Experts of a small language model: a softmax router, 5667 steps.
Below are experts of layer 5 (counted from 0) of a mixture-of-experts language model. Rows are named router (the router's row for the expert), gate (a neuron's input weights, with its number), up (a neuron's input weights, with its number) and show model dimensions 336-447. Each number is 128 + 32 x the weight over its row's rms, rounded and kept within 0 to 255.
Before each expert's rows: "gets" lists some tokens that make up at least twice as much of what it gets as of all text. This comes from a sample of Wikipedia text that the model never trained on. Tokens count by the router's weight.

# expert 0
gets: " |", "\n", "|", "==", "5", ";"
router [110  93 129 132 138 158 136 135 129 128 163 142  88 154  97  85 154  83 117 182 144 152  57 124 134  59  89  86 155  81 199 142 163 106 138  75 157 168 134  56 120 116 153 148 123 166  96  89 154  89 140 124 164 107 137  74 145 117 133 125 112 179 144 127 151 139 129 131 129 133 100  74 130 180 138 111 156 178  74  84 142 135 152 200 124 181 156 131 176 140 157  48 113 144  66 155 124 172 122 161  83 173 153 171 175 178 147 136 166 139 155 139]
gate0 [108 147  83 147  58 136 123 148 135 132 182  91 136 144 117 133 119 204 116  99 106 109 201 125  98 177 163  81 166 161 105 127  61  89 114 159  80 112  86  82  87 157 197 142 171 138 113 118  89 199  94 103 123 123 122  74 161 113 119 121  86  81  75  76  87 134 127  64 120 128  77 125 166 141 167 103 148 128 103 166 105 134 102 154 143 109 122 126 116 139  94 136 130 173 172 118  86  92 152  71 113 139 110  98 129 120 117  81 122 134 154 134]
up0 [ 90 159  92 119 171 105 102 119 155 119 150 121 149 120 109  42 177 113  77  98 145  97  91 103 123 153 136  91 123 115 100 117 174 155 137 157 154 113 123 148  88 115 173 117  91 142 132 151 132  93  85 113  48 110 127 154 113 146 126 122 162 194 143 119 192  86 182 146 128 117 143  88 146 154 112 145 133  97 164  91 195 155 108 103  75 137  67 118 116  96 172 121 130 154 132 120 130 144 104 181 154 148  86 137 103 125 160 105 159 151 191 140]
gate1 [116 118 117 154 137 117 155 156 155 139 161 134 102 191 107  88 177 105 104 181 126 130  54  85 102 166 118 126 142 118 153  91  77 158 173 168 156 156 155 169 171 131 104  83 143  90  87 106 180  82  87  90 170 133 131 142 111 125  64 142 150 171 133 153 147  75 111 184 158 145 144 153 112 161 131 116 122 109 105  75  99 126 136 110 119 172 159 133 104 158 130 120  94  81 139 172 114 164 147 140 117 187 131 103 149 110 147  93 121  91 155 101]
up1 [205  78 134 201 114  74 111 190 134 115 120 111  96 155 144 148 173  54  81  74 113 151 134  76  85 132  81 148 147 124 125 126 127 123 110 105 147 146 173 177  88 153 110  84 167 162 100 144 151 118  61 132 132 137 143 134  94 144 109 126 167 180 129 138 141 109 129 122 137 109 111 107  63 145 175 139 157 100 109  85  64 113 114 159 156 166 126 109 103 130 112  96 124 105 152 144 126 138  92 129 105 189 142  83 125 134 126 115 124 110 130 156]
gate2 [ 76 101  97 172 154 158 143 129 128 175  65 127 131 100  95 162 104 114 153 154 127 133  79 163  91 132 170  84 110 138  82 136 175 153  85 158 102 106 139 109 159 124 136 152 175 165 146 178 143  80 106 100 190 108 117  79 153 107 112  99 141 131 183 130  89 178  99  82  99  67 101 172 120 117 150 132 107  98 128 209 152 141 111 162  95 112 162  66 170 127 101 113  96 148 114  59 130 179 127 118 141 109 186 151 110 126 178 172 144 135  85  89]
up2 [ 99  77 136 182 113 133 166 130 156 161  80 128 109 104 147 128 159 101  82 158 104  84  65 118 168 130 181 173 188 103 163  61 133 136 177 143 110 137  81  58 141 106 106 142 165  94 121 122 145 115 161 107 142 142 148  56  73  80 142 146 132 142 163 174 141 112 114 166 112  86 137 159 144  80 166  92 138 109  94  50  95 134  91 164 173 137 152  95 180 107 120 134 150 103  97 135 122  99 142 112 102  67 104 116 133 122 157 160 155 102  82  76]
gate3 [124 121 135 163 121 172 125 117 165 134 153  92 201 126  88 106 144 142 100 147 109  68  54 166 113 116 132 115 129 128 112  61 163 146 178 150 133 149 142  97 108 144 136  81 159 177 113 146  61 144 108  85 128 137  79 136 134 105  79 100  59 168 159  89 153 166  93 122 147  89 141  85 110 142 150 111 101 115 109 174 151 125 142 178  91 142 121 150 160 190 170 112 135 143 122 136 130  99  66 155 158 151 136 107 102  97  82 110 137  97 122 126]
up3 [ 96 130 163 133 124 117 137 183 187 132 106 157 152  86  97 132 142  87 164 169 101 132 156 129 167 132 151  99  91  97 124 184 132 156 150 110  80 152 168 116 190 151 144 152 105 121  14 189 179  78 112  82 159 196 145 132 136 183 114 162 101 150 144  83 152 155  83 195 125 186 144  87 146 175 145 171 109 169 106  77 124  94 136 141 110 100 126 123 119 116 161 158 141 172 118  68 106 144  90 133  90 153 152  98 122 143 147 150 195 160 121 148]
gate4 [ 87 134 125 151 103 101 165  95  90  91  93 182 153 108 177 108 108  60 161 155 139 162 125 160  81 116  98 103 150 105 113  63 159 140  97 142  73  94 100 176 163 126 143 123 145 126 111 124  82 148 100 139  89 136  89 145 114 117 133 124 128 129  72  80 191 167 103 108 102  93  71 134 153  87 111  77 154  87 110 126 156  80  91 204 165 162 154  79 115 118 107 135 152 158 125 107 159 153  92 134 141 105 113 160 131  60 166  93 118  93 122 193]
up4 [122  99 104  93  56 132 152  94 138  85 113 153 127  92 139 124  79  90 122  91 104 106 140 152 104 137 111 148 120 131 145  93 141 148 160 126  91 161 138 145 118 136 121 117 174 119 130 110 171 166 133 167 109  87  85 187 155 153 148 125 118  96 146 119 174 126 106 198  79 119  72 141  56 126 103 127  91 105 109 193 126 115 108 174  98 101 131  89 136 163 175  87 140 126 125 163 114 109  78 151 136 147  88  94  91 182 214 145 126  89  86 165]
gate5 [105 173 127 168 154 192 120 160 158  65 165 139 143 201 128 109 153 122  89 134 136 100 156 118  96 184 178 129 106 122 102 160 161 158  66 113 108 114  80 143 165 133 149 150 179 118  44 125 178 131 103  80 112 147 109 157 146 144 139 110 135 125 186 124 158  91 126 156 152 160 122 168 125 179 135  86 113 119 150 174 114 107  87 109 124 134 172 131 130 168 121  72 173 118 147 107 123 155 108 120 138  79 172 156 105 115 149 154 144 143 128 149]
up5 [112 117 202 124  58 122 131 135 134 154  77  57 138 122 143 160 111 102 189 134 115  86 163 181 164 153 131 139 113 151 104 121 152 197 151 132 197 117 126 182 169 163 178 117 148 151 161 174 123 139 125 148  93 110 154 142 111 159 149 167 104  99 137 124 175  94  77 151 135 196  52 181 122 126 122  92  97 105 157 120 130 115 156 123 134 145 120 100 131 146  96 179 132  50 135 101 129 118 129 139 166  80 115 127 142 177 166 136 122 144 155 173]
gate6 [204 166 121 139 138 156 124  87 154  91 163 130 146  90 136 144 152 172 115  71 175 167  77 127 159 132  71 129 117 139 148 103  90 150 104 138 114 112  80 150 163 158 146 107 130 179  85 160  50 115  63 139 135 135 109 169  73 106 115 133 147 164 153 131 135  97 140 177 156 135 172 125  93 117 104  93 135 141 131 144  85 109 111 129 165  51 174 141 168  88 158 101  91 126 131 104 165 152 157 135  93 147 159 154 119  94  71 169 138 159  98 111]
up6 [219 148 151 119 151 171 101 186 140 134 112 146 152  86 157 113 140  97 102 146 121 160  69 137 110 170 179 170 120 121  72 173 155  97 153 119 139  90 127  91 108 159 131 124  82 117 124 164 145 105  80 130 141 135 149 162 162 148 110 135  67 140  71 138 137 116  97 109 142  80  96 126 168 119  89 110 163 116 163 156 117  84  98 146 115 172 174 165 118  98 117 147 147 102 115 170 119 147 105 148 129 131  62  86 130 101 109 138 129 149 141 157]
gate7 [116 134 132 134  65 122 197  57 165 106  41 107 132 133  98 120 139  94 118 127  44 126 120 120 188 108 133 131 172 115  97  72 140 195 146 169 121 187 147 168 138 123 162 122  73 146 122 101 149 169 137 135 123 171 129 142  84 119 102 118 125 121 150 155 144 136 148  69 134 172 119 100 127  85 146 122 141 175 182 153 137 138 123  90 192 134  72 118  56 119 106 124 187  62  90 119 116 135 108  69 154 116 111 115  74  71 174 109 125 101  95  77]
up7 [154 144  67 160 150 175  84 147  78 134 135 128 127 129 116 106 162 178 146 121 180 159 144 140  74  82 178  91 138  78 160 100  83 154 168 126 114 108 107  92 155 194  72 162 119  88 135 104 132 130 150 134 108 161 134 194 161 148 196 170 111 115 179 110  70  56 144 152  99  98  89  98 143 138 152 141 164 155  90  51  79 111 166 147  79 114 169 145  98  80 155 106  98  40 110  99 125 136 159 137 127 167 123 112 136 119 100 121 126 147 180 140]
gate8 [135 136 134 103 102 176 111 118  73 125 139 106 161 159 109 152 113 175  88 124  94  99 175 108  90 114 106 148 133 118  98  86 129 151 121 153  93 119 148  83 121  94 164 103 130 215  63 128 116 112  95 135 202 120 160 134 159 169 155 139 169 171 127 163 137 202 161  94 154 121 123 151 181 106 126 141 143  85 154 144 108 132 141 110 123  70 103 117 184  82 117 105 145 149 152 124 124 182  86 162 128 101 112 145  75 105 172 144 156  89 173 102]
up8 [146 130 136 149 150 171  94 128 132 118 147 112 126 163 167 165 137 104 153 113 154 155  83 135 169 184 134 130 150 114  80  68  69  82 183 109 190 144 145 168 194  95 137 152 146  74 147 122 109 185 120 107 180 135  82 166 126  71 135  64 174 145 157 151  73 109 130 188 176 123  97 146 123 154 187 113  84 141 127 155 118 142 139 158 118 163 149 159 121 137 130 132 108 108  83 115  76  92 114 137 142  78 135 144 128 131 124 148 165 146  99 128]
gate9 [111 123 118 113 131 105 188  70  93 116 136 182  75 106 168 133 109 102 131 148 193 179 170 135  87 100 111  95 179 156  34  87  93 127 128 143 104 143 171 134 155 191 162 138 140 150 157  87 168 145 162  88 213  85 125  84 148 138  98 128 103 152 195  84 124 158 126 134  91 128 114 191 146 151 156 149  87 168 127 117 133 133 102 118 163 145 107 103 113 151 150 134 109 158 142 130 131  80  92 127 143 167 132 101  72 131 174 153 153 126 130 142]
up9 [120 114 154 144 171 121 131 173 128  85  92 132 125 105 112 162 147 116 183 199 106 159 147 144 157 172 144 137 100 101 128 153 106 105  93 101 125 145  87 153 150 143 157 142 144  86  84  99  68 128 162 122 110 199 182 105 120 127  82  71 141 124  40 175 131 117  72 161 124 143 127  99 137 203 135 106 176 136  96 113 143 132 163 133  60 117 118 100 150 100 137 145  75 160 119 147  82 124 173 119 157 146 124 129 160 113 136  80 120  91 126  82]

# expert 2
gets: " the", " in", " a", " was", "'", " The"
router [ 95 102 115  99 155 135 129 140 106 133  76 159 150 125  74 138  70 144 155 182  65 151 140  99 100 168 131 122  98 181 100 142 172 162 124 109 116 125 134 142 119 141 118  90 167 156 146 110 127 101 148  64  84 130 151 143  73 121 114 150 166  96 111 108 152 177 199 124 123  92 162 172  85  71 177 112 161 107 132 118 143 102 119 168 100 179 163 125 153 107  94 144  84 136 127 133 154 104 163 112 110 164 178  81  78 105  98  86 149 151 111 117]
gate0 [151 119 146 171  92  96 124 121 176 140  98 175 165 202 151  64 152 128  87 163 102  70 146 124 143 137  97 149  82  80 144 137 135  56 117  85 134 161 137 161 145 149 133 102 165  92 176 145 143 157 115  78 123 139 121  72 149 156 115 173  83 195 168 130 173 148 152 144 147  80 184 129  94 129 166 117  88 148 140 139 166 142 147 166 108 103 157 133 175 130 154 133  96 116 145 172 160 100  46 177 119 109 149 152  94 110 125 107 136  94 208 183]
up0 [137 164 147 126 107  79 176  97 146  60 111  74 150 112  83 216 110 122 172 131 115 104 118 126  82 117 175 118 139 147 145 163  96 108 110 178 148 141 130 112 109 171 138  90 146 161 148 118  94 120 150 121 158  84 144  93  99 135 157 169 118 140  99  75  87 106  82  96 106 148  92 125 115 121 186 127 146 116  85 129 127 144  91 126 183  93 151 116 156 136 151 168 115 157 142 146 117 132 165 149 121 137 144  91  70  79  88 102  48 195 107 107]
gate1 [107 139  82 119  89 114  96  99 122 140 183 137 148 140 100  94 163 167 122 118  83 136 166 128  72 127 172 164 105 183 192 142 133 149  96 122 179 166 166 139  95 152 203 114 118 189 154 159 130 206  50 151 158 105 127 174 121  88 158 140 127 136 202 101 122 141 218 125 145 102 125 117 175 147 157 100 130 115  74 140 143  87  70 125 121 145 141 123 134 194 104  99 133 164  90 115  86 106 226 118 118 105 160  62 100 147 179 124 127 122 165 152]
up1 [130 133 144 108 122 110  86 100 143  77 159 129 116 127  50 130 120 103 106 139 161 122 113 162 150 100 168 185  87 126 185 137 146  80 105  78 126 125 198 127 118 116 121 142  94 116 139 160 128 163 151 107 159 139 114 184  89  82 166 144 161  65 199  62 117 133 132 160 148 118  75 135  77 190 111 131 182 182 118 179 134  90  59 143 175 110 168 116 150 113 121  63 107 171  71  97  69 109 123 150 108 145 175 123 141 135 162  76  80  97 154 146]
gate2 [119 118 153 138  83 105  94  77  54 165 100 167 183 154 101 134  64 170 144 156  92 158 157 181 143 150 133 123 166 192 129 103 116 109 147  82  99  92 127 142 111 142 144  69 143 129 108 130 142 153 121 140  89 134 119 153 138 104 130 113 174  93  74 111  91 116 194 101 111 190 175 126 148 164 157 134  97 117 124 173  98  72  70  81 108 141  77 114  92 175 125 136 165 114  88  32  73 174 104 129 164 148  70 109 102 139 145  88  90 179 191 112]
up2 [ 98 118 108 153 143  60  99 109 111 106 111 124 172 203 143  82  83 108 153 146  92 158  95 160  88 114 160 100 128 155 207  80 140 105 117  90 116 155 127 145  97 180 109 114 125  99 131  88 112 156 113  76 168 173 110  87 138 170 153 133 138 148 148 136 133  99 178  94 115 115 100 104 140 169 129 116 134 149 108 185 134 141  72 145 144 139  67 125  91 153 170 124 154 180 126 100 139 173 152 139 149  97  86 181 129 137 156 122  61 168 133 100]
gate3 [148 127 145 117  87 102  73  89 135 168 145 172 179 138 118  80 151 151 168 140  89 141 192 146 106 154 117 149 103 125 159 159 156 121 121 119  45 122 214 144 126 143 132 132 134 141  62 131 130 173 154 131 136 153  95 122  89 144 145 136 182 139 181 130 130 127 160 142  69 135 114 133  28 145 136 207 119 133 128 169 143 149 119  60 193 162 185 116  81 171 211  79 169 180 131 106 173 129  90 128 117 109 172 164  85 125 137 179 182 196  92 141]
up3 [114 117  62 127 171 102 187  95 111 132 199  98  99  64  95 195 109 139  88 148 133 148  77  85 150 187 143 199 142 105  72 124  99 102  87 134 125 112 149 144 156 104 118 177 129  71 121  96 139 146 101 101 137 127 173 136  88 146 146  95 117 136 107  76 113 158  46 146 117 119 110 124 142  65 153 116 175 119 119 177  96 161  84 145 151 111 146 130 180 159 101 102 164  95  59 166 197 156 161 145 100 142 150  42 110 131  85 131 115 130 161  80]
gate4 [151 139 117  42 103 123 152 138 124 179  88 219 167 100 131 167  96 166 104 105  46 131 195  95 142 150 125 129 186 191  93  96 173 130 108 107 125  91 102 133  79  93 164 146  96 102 155 131 105 127 148 115 114 145 187 166 155 128 112  88 151  69 127  73 114 142 159  84 174 146 132 132 144 140 133 128 151 125 150 104 172 135 138 149  47 170 120 133 129 127 133 108 142 149 144 135 116 114 144  99  89 123 136 118 133 158 123 127 168 130 140 115]
up4 [189 117  82 176  76 122 145 137  77 133 136 147 149 157  97  97 108 112 166 104 116 198 123  87 116 114 135 161 127 135 149 143 159 134 127  72  94 101 121  66 108 154  99 145 116 117 133 115 174  98 119 145  82 124  89 115 146 155 167 123 107 118 109 141 117  96 143 179 175  85 146 110 112 109  81 159  85 125 162  99 142 160 110 103  91 129 126 114 161 114 128 130 135 100 136 164  97 134  67 120  32 119  77 169  82 114  78 139  94 184 112 120]
gate5 [106 136 110 154 128 126 181 140 148 174 101 125 129 107 135 128 172 133  96  93 138 109 129  98 145 158  96  87 108 145 197 166 112 159 121  88 136 184  92 106 109 143 132  86  76 140 142 120 105 127 114 117 124  92  90 151 171 107  69 151 126 193 148 164 136 120  77 131 179 152 175 111 108 188 103 141 161 139  93 100 129 118 154 120 116 144 110 143 132 115 164  91 164 116 124 129 107 173  62 124 165 138 148  75 165  83 153  92  84  85 122  69]
up5 [110 125 126  93  84 135 155 155 157 140 138 141 201  86 158 167 126 125 116 146 109 137 125 127 114 127 155 132 128 149 156 193  69 175 108 101  94 117 127 128 111 104  93 127  88 118 149 133 157 100 163 136 170 162 107 172 115 122 136  68 122 111 130 100  64 130 160 127 208 146 102  90 129 145 133 139  79 124 119 123 109 189 144 116 163 104 118 125 110 202 122 118 117  82 149 143  69  93  93 166 122 112 144 115 132  76 162  70 102 102 160  74]
gate6 [ 81  78  69 212 177 142 174 163 107 163 131 133 139 120 132  92 139 173 168  96 149 178  99 149 112 169 130 182 115 148 126 158  82 101 126 223 121 103  87 137 188 119 178 117 110  74  95 116 161  94  89 128 150 121 110  86 131  89  69  69 174 133 182 107 122 132 139 130 162  79  41 114 105 146 172 160 163 107 164 150 159 158 160  98 113  89 115 194 125 107  91 132 130 167 157 146 130  50  98 128 126  64 166  83 113 129 167 139  80 163 164 142]
up6 [108  84 123 166 149 147 161 119 101 132 130 160 107 134 114 150 172 127  69  93 135 142 134 110 161 128 125 159 110 131 124  89  88 129 133 165 171 170 104 117 139 123 190  94 138 108 125 152 120 123 135  87  95 132  95 141 133  97 117  89 128  90 138 185 132 108 162 169 166  86 134 166 104 107  99 139 148 168 128 102 186 171  98  46 102 147 125 179 174 115 130  61  66 150 197 122 112 138 160 161 141  91  75 129 169 181 159 109  75 131  76 169]
gate7 [154 145  94  99 171 144 134 153 110 109  68 108 160 160 131 123 123 123 139 136 114 123 145  90 172 154  79 163 139 129 131 159  93 149 138 135 101 107 167 128 161 108 142 165 151 126 152 113 118 208  89 111 118 196 105 133 136 160  90  96 128 100 109 148 188 126 170 131 133 187 156 156 157 164 163 123 158 164  96 105 161  83  68 143 143  98  98 136 155 136 138 151 112 159 100 147 162 139 124 159 113 136 126 126  90 161 143  84 135 219 132 132]
up7 [149 130 134 106 153 145 115 102 147 128 112 125 123 182 132 125  73 113 115 134 144 117  93 136 141 146 119 155 137 173 142 121 132 147 102  86 152 141 147 130 104 140 134 124 148  93 175 148 163 174 112 167 116 108  88 139 131 134 142  92 181 175 141 163 105 110 134 162 105  98 159 131 147  99 124 155 102 139 185  84 118 116 104 172 134 179 100 161  95 122  64 156 156 153 172 137 171 167 160 165  94 146 130 131 130  84 110 114 144 164 103 176]
gate8 [206 144 150  87 142 123 126 127 100 131 132 168  72 142 108  63 198 138 222 143 101 107 143 109 101  63  75 148 175 188 120 131 144  69 104 147 124 122 176 129 129  95  97 154 184 129 108 133  98 150 164 128 112 130 121 142 164 101 162 153  96 145 146  63 134 138 148  77 115 121 126  93 135 154 180  44 175 175 115 157 143 146  84 145 135 116 129 124 130  95 162 104 113  83  54 114 123 125 106 122  64 149 170  49 125 108  88 119 151 128 163 122]
up8 [121 115 125 180 168 171 168  83 108 173  60 141 148 129 137 111 155 150 124 117 113 114 152 121 169 124 107 122 125 182 101 146 129 158  74 108 119 131 130 100 104 113  99 151 155  88 110 157  93 116 167 146  88 172 137 113 159 122 157 125 117 146 123 155 181 155 165 124 164 183  65  89 179 165 135  74 105 117 141 123 127 131 108 121 126 179 180 104 138 147 135 136  61 130 108 148 149 101 150  95  77 142  70 134  97  94 116  86 158 175 103 156]
gate9 [110  97 104 112  75 179  99 122  90 168 208 106 153 164 122 109  98 165 139 121  83 109 125 157 127 129  91  76 176 193 146  98 145 144 143 162  97 105  86  99 162 117 157 101 132 203 126 117  79 239  91 139  97 144 103 114 141  75 136 130 103 150 186  67 101 129 136 129 120 127 159 146 124 161 123 152 129  52  70 180  98 184  72 132 167 144 158 121 146 132 116 168 170 123 173 140 137  93 105 126 122 106 141 114 177 160 103 128 145 134 197 134]
up9 [164 150 167 121 125 126  60 116  86 147 135 115  95 101 104 102 149 152 136 151 135 178 160  51 175  91  94  89 116 177  86 141 181 116 206 114  69  85 121 109 126  93 137 103 168 111 134  82 102 188  92 123 132 154 143 128 123 172 122 110 120  99 106 110 137 137 173 150 146  67 195 144  84 109 147 151 139 147 116 166  96 180 123 113 139  85 178 120 185 125 122 129 151  98 145 155 188 140 125 160 136 120 183 118 160 154 109  47 167  52 138 129]

# expert 1
gets: " ", ",", ".", "1", "-", " and"
router [176 126 153  64 146 119 130 175 123 104 102 126 152 160 145 151  96 169 166 141 163 150 171 147 148 145 112 171 182 209 142 127 141  94 142  76 167 175  95 102 145  87 139 202 152  85 187 171  89 108 129  87 139 120 145 164 162 145 176  98 145  86 141 160  95  79 103 131  91 125 100 163 118  95  94 134 171  99  96  75 106 100 106 131 113  71  95 166  89 116 103 111 199 126 133 133 104 125 113 148  71  84  78 122  98 105 160 150 109 134 131 173]
gate0 [125  94 128  99 139 170 117  72  59 132 113 142 166 151 135 163 186 102 147 141 139 135 144  70 148 133 131  91 166 189  86 107 175 126 133 126  93  99 110 108 109 106 133 125 129 120 173 134 100 131 116 125 118 104 156 107  62 152 167 122 194 103 119 120  90 139 168 150 111 144 111 155  91 144 119 136  37 174 163 179 142 146  92 123  84 103 132 132  66 219  77 107  75 135 127 127 114 145 110 146 134 115 134 100 183 106 141 133  76 148  97 150]
up0 [149 167 143 180 146 150 137 121 157 113  92 133 115 114 102 165 122 111  79 149 116 144  83 147 153  86 123 148 115  77 109 118 152  88 113 155 150 137 149 105 159 146 130 161 119 108 124 141 136  92 143 149 117 155 146 187 157 140 127 186 130 155 138 133 173 172  95 165 137 127 131 129 127  99 166  75 153 174 103 120 155 174 143 154 143 109 162 156 168 138 116 128 147 119 124 159 105  99 110 132  95 176 143 119  98 124  85  89 178  69 145  86]
gate1 [161 162 116 123 108 197 113 146 145  75 149 131 109 118  67 107 153 143 119 141 161  55 129 117  42 132  77 103 127  83 149 174 104 161 117 119 137 130 167  75  72 139 136 156  94 134 114 157 176 116 151 182 115 143 103 161 135  76 107 138  76 129 102 110 118 100 136 154 143 107 126  69 135 135 141 115 135 172 129 116  68 172 129 122 115  99  91 109 139 179 104  57 119 124 127 124 126 122  78 131 171 127 171 109 100 143 128 148 149 193  96 168]
up1 [104 161 110 144  98 195 120 148  82 116 180 126 129 165  67 105 178  89 158 181 172 181 140  69  89  86  88  89 100  86 141 170 157 170 188 170 105 134 129 132 103 153 162 152 136 122 150 111 183 168 121  92 122 101 117 119  96 126 167 159 107 100  99 118 121  85 156  86 148 140 159 122  92 107 171 154 106 119 110 130 125 137  82 114 155  86 120 194 130 149 150  92 109 100 149  91 138 169  93 109 138 135 141  91 130 154  79 117 156 183 137 156]
gate2 [ 65 141  81  81 181 219 100  39 148 152 146  60 194 171 113 112 143 131  97 141 142 156 118  86 171 144 101 144 176 131  92 127 105 148 182  66 122 189 113 115 132 138 178 115 140  94 124 161  94 142 108 138 120  82 118  99 101  88  78  58  80 170 108 181  98 127 133 186 164 146 100 180  97 189  83 101 114  56 170 143 134  96 134  80 136 127  94 129 126 159 118 153 172 189 165 204 153 173 113 107  87 173  97 122 137 140  79 151  64 136 128 146]
up2 [ 86  74 149  98 178 183  84 122 116 122 104 109 168 125 108  79  83 124 146 145 154 184  85  54 154  93 136  97 198  91 160 154 146  96 177  98 151 110 127 136 139 154 133 130 141  77 167 100 116  62 110  97 132 133 166 158 124 172 112  39  95 141 122 160 117 161 158 164 188  96 162 173  51 180 111 141  78 118 168 174 169 116 152 125 118 123 124 133 188 153  99 103 119 131 112 141  98 161 103 132  88 101 133 130 101 137  64 169  89  60 111 156]
gate3 [131  99  64 181 113 168 132 104 156 187 117  89 195  70 106  98 123  98 118 154  39  93 147 186 147  87 114 184 103 129 144 112  70 120 144 182 159 139  70  98 186 142 150 118 124 135  86  93  99 125 114 149  63  70 103 152  29 198 115 115 127 126 190 102 136 109 141 156 145 144  90  90 165 118 150  87 128 104 143 113 152 101 140  92 106 146 110 128 155 154 157 202 127  87 130 192 103 129  97  95 133 158 121 173 117  78 176  84 175 151 133 108]
up3 [175 131  91  63 138 104  93 112 123  78 173 165 100 154 160  79 164 111 154 135 142 150 113  86 103 103 124 106 148 112 149 187 142 185 157 143 113 159 153 169  85 131 151  87 131  97 116 205 140 155  77  97 143 139  96 114 154  79  97 164 182 119 114 116 137 156 119 142 164  92  79  87 154 105 176 103 185 127 113 102 110  90 107  88 174 160 150 182 126 125 130 120 128 171 122 134 159 157 138 163 114 114  82  60  93 144 180 166 132  74 120 135]
gate4 [109 151  84 126  70 135 125 147 123 128 170 175 160 136 126 156 187 170 109 142 104 117 118 170  58 147 107  75 131 114 196  77 157  98 114 162 191  98 124 145  81  99 116  99 119 110 141 155 156 110  97 115  60 140 167 183 178 157 140 120  82 155 125 145 153 173 126  79 163  85 167 120 184 120 155 150  93  97 161 123 162 117 107  87 112 130 117 129 109 129  96  78 113  96 189  93 159  92 165 102 119 128  90 132 143 102 162 110  97 147 171 189]
up4 [ 69 146 153 201  66 126 170 157  79 142 193 168 135 117 143  79 191  75 158 148 188 115 104 103 120 119 118 125 119 148 154 180 127  94 102 136 159 100 144 142 103 161 165  87 102  93 169 139 160 130 131  83  99 162 184 140 187 117 156 113 159  83 140 113 158 124 154  85 174 115  91 143 128 140  56 126 154 110 122  95 129 131 155 143 127 100 125 145  27 156 160  77 156  79 142 147 119 101  97 147 138  53 142 109 127 159 144 134 117  58 142 102]
gate5 [ 53 140 110 197 170  94 144  94 175 119 101 115 117  78 128 125 157  94  88 144 122 157 134 113 112 142 112  99 129 129  90 142 120 159 129 197 115 143 139 102 111 125  96 128 123 156  92 195 169 148 134 106 114 181  83 115  79 195 116 177 171 161 110 115 162 142 155 117 147 176 190 128 196  80  91 105 137 124 111  79 160  84 114 108 156  81 156 142 115 124 100  77  94 166 169 123 151 147  85  83 108 134 116 129 155 100 142 162  41 164 140 211]
up5 [ 64 139  90  95 166 170 160  95 186 101 173 163 136 153 136 141 123  96 111 123  92 138 165 103 150 104 105 133 154  94 142 158 128 138 160 180 100 154 175  96 197 134  92 171 110 128  98 142  71 145 108 147 146 121 156 155 131 166  94 140  79 167  94 148 191  81 121 131  98 204 162  77 165 127 113 146  91 137 114 135  94 137 148  85 110 118 122 176 171 146  70 109 151 194 185 162 151 107  74 102 133 157 121  84 109  46  78 149 171 116 102 119]
gate6 [124 112  98  89 171  68 124 179 118 145 157 138  72 175 135 138 153 139 124 106 171 121 122 109 103 180  98 135 144 138 130 165 143 141 104 143  94 142 115  84 137 102 177 153 184 144 165 134 117 197  98 112 160 171 148 126 153  86 160 160 112 128  84 140 109 109 116 145  54 160 154 121  99 180 143 145 109 132 116 139 157 165  98 102 142 126 183  94 139 102 121  56  97 131  77 162  86 179 126 114  58 193  97 122 171 108 104 114 150 117 117 110]
up6 [172 180 115 167 151 134  84  75 132  92  76 149 131  88 111 128 118 129 120 127  66 104 127  75 170 151 134 138 104 127  50 151 141 109 155 136  91 141 137 169 160  95  74 126 113  94 159 160 125  51 140 167 197 114 123 135 135 207 155 106  97 146  95 108 182 138 124 105 152 166 130 144  85  78  77 107 119  97  89 156 151 119 154 125 174 135 113 124 175 120 112 169 100 133 140  91 155 122 140 128 156  71 152 174 113  92  93 194 189 110 106 128]
gate7 [181 127 146  31 190 115 111  75  84 130 139 201 116 142 153 108  89 162 117 101  93 132 135  98  78  78  92 118 137  81  85 161 110 120 138  85 127 152 136 138 158 209 115 111 142 103 170 156  59  90 115 182 162 120  87 154 141 108 151 109  94 163 110 148  69 163  71  95 107 133  87 132  82 126 102 108 140 192 167 174  88  99 150 135 176 157 128 117 119  93  88 154  58 158 113 139  75 153 127 151 164 135 154  55  86 120 147 136 102  96 164 178]
up7 [139 113 175  90 100 177 155 127 172  97 137  89 155 165 113 138 180 172 133 174 110  86 178 106 137 130 169 103 143 126 171 131 117 148  70 139 175 152 161 118 151  59 136 122 135 177 210  92 128 151 123  73  88 116 133 185  83 119 149 132  73 129  70 139 158 166 152 107  83 150 189 138 136 129 105  83 106 160 105 169 157 129 138 103  83 129 153 144 181 106 157 138 142 102 175 134 131 133 128 138  78 177 132 124 137 116 114 121 124 142 130 132]
gate8 [161 165 166 104 170 176 164 126 121 117 139 168 108 158  74 153 111 119 101 130 152 180 155 178 103 152 153 137 122 139 134  86 158 139  98 158  90 111 121 184  97  87  91 174 168  95 125 138  54 117 110 153 162 168 132 148 148 118 107 168 117 136  95  78 133  83 145 122 140 101 101 113 165  38 134 115 112  53 129 168 137 104  59 111 104 122 126 106 166 123  99 173 158  97 168 121 135 141 185 107 113 139 153  94 117 143  90 110  92  47 157  93]
up8 [ 57 135  91 151 146 128  53 172  91 100 148 143  93 125 115 102 155  94 132 104 110 183 141  20 172 135  99 114 123 103 125 107  70 131 120 124 123 155 180 107  88 128 102 132  67 177  84 139 123 127 109 102  75 178 160 155 142 171 148 149 177 107 125 108 113  80 121 184  77 127  87 110 128 210 145 116 114 168 128  92  94 148 187 118 135 146 109 114  28  85 137  85  75 104 107 126 103  98  79 181  99 124 115 128 114 141 168 140 169 150  97 150]
gate9 [124  94  84 146 136  89 143 147 137 154 132  87  98  82  78 154  90 149 171 171 131  92 130 173 159 117  91 104 109 107  96 162  56 153 122 172 154 116 121 159 116  69  96  96 175 153 129 145 103 139 157  94 123 177 139  77 102 125  87 168 115  94  94 106 160 107 158 137 184 163 171 126 145 152 152  93 186 139 166  97 168 123  86 144 103 117 159 156 138 177 116 101 138 172 118 175 145 129 150  53 133  99 125 148 117 127 142 158 111 180 163  91]
up9 [134 122 110 201 120  88 186 129 168 163 110 129 120  56 169 106 118 111 132 114 116 153 102 145 148 130  95 117 130 101  77 127  77 141 132 114 125 127 101 108 147 139 108 134 144 138 135 101 144 112 153 126 140 166 144 107 105 135 117 183 137 145 124 114 126 130 138 131 196 138 133 176 106  80 115 101 104 114 176 157 143 146 132  57 105 155 152  82  67 124 121  97 153 103 122 127 153  99 151  79 123 154  85 162 165 134 120 162 164 190 151 131]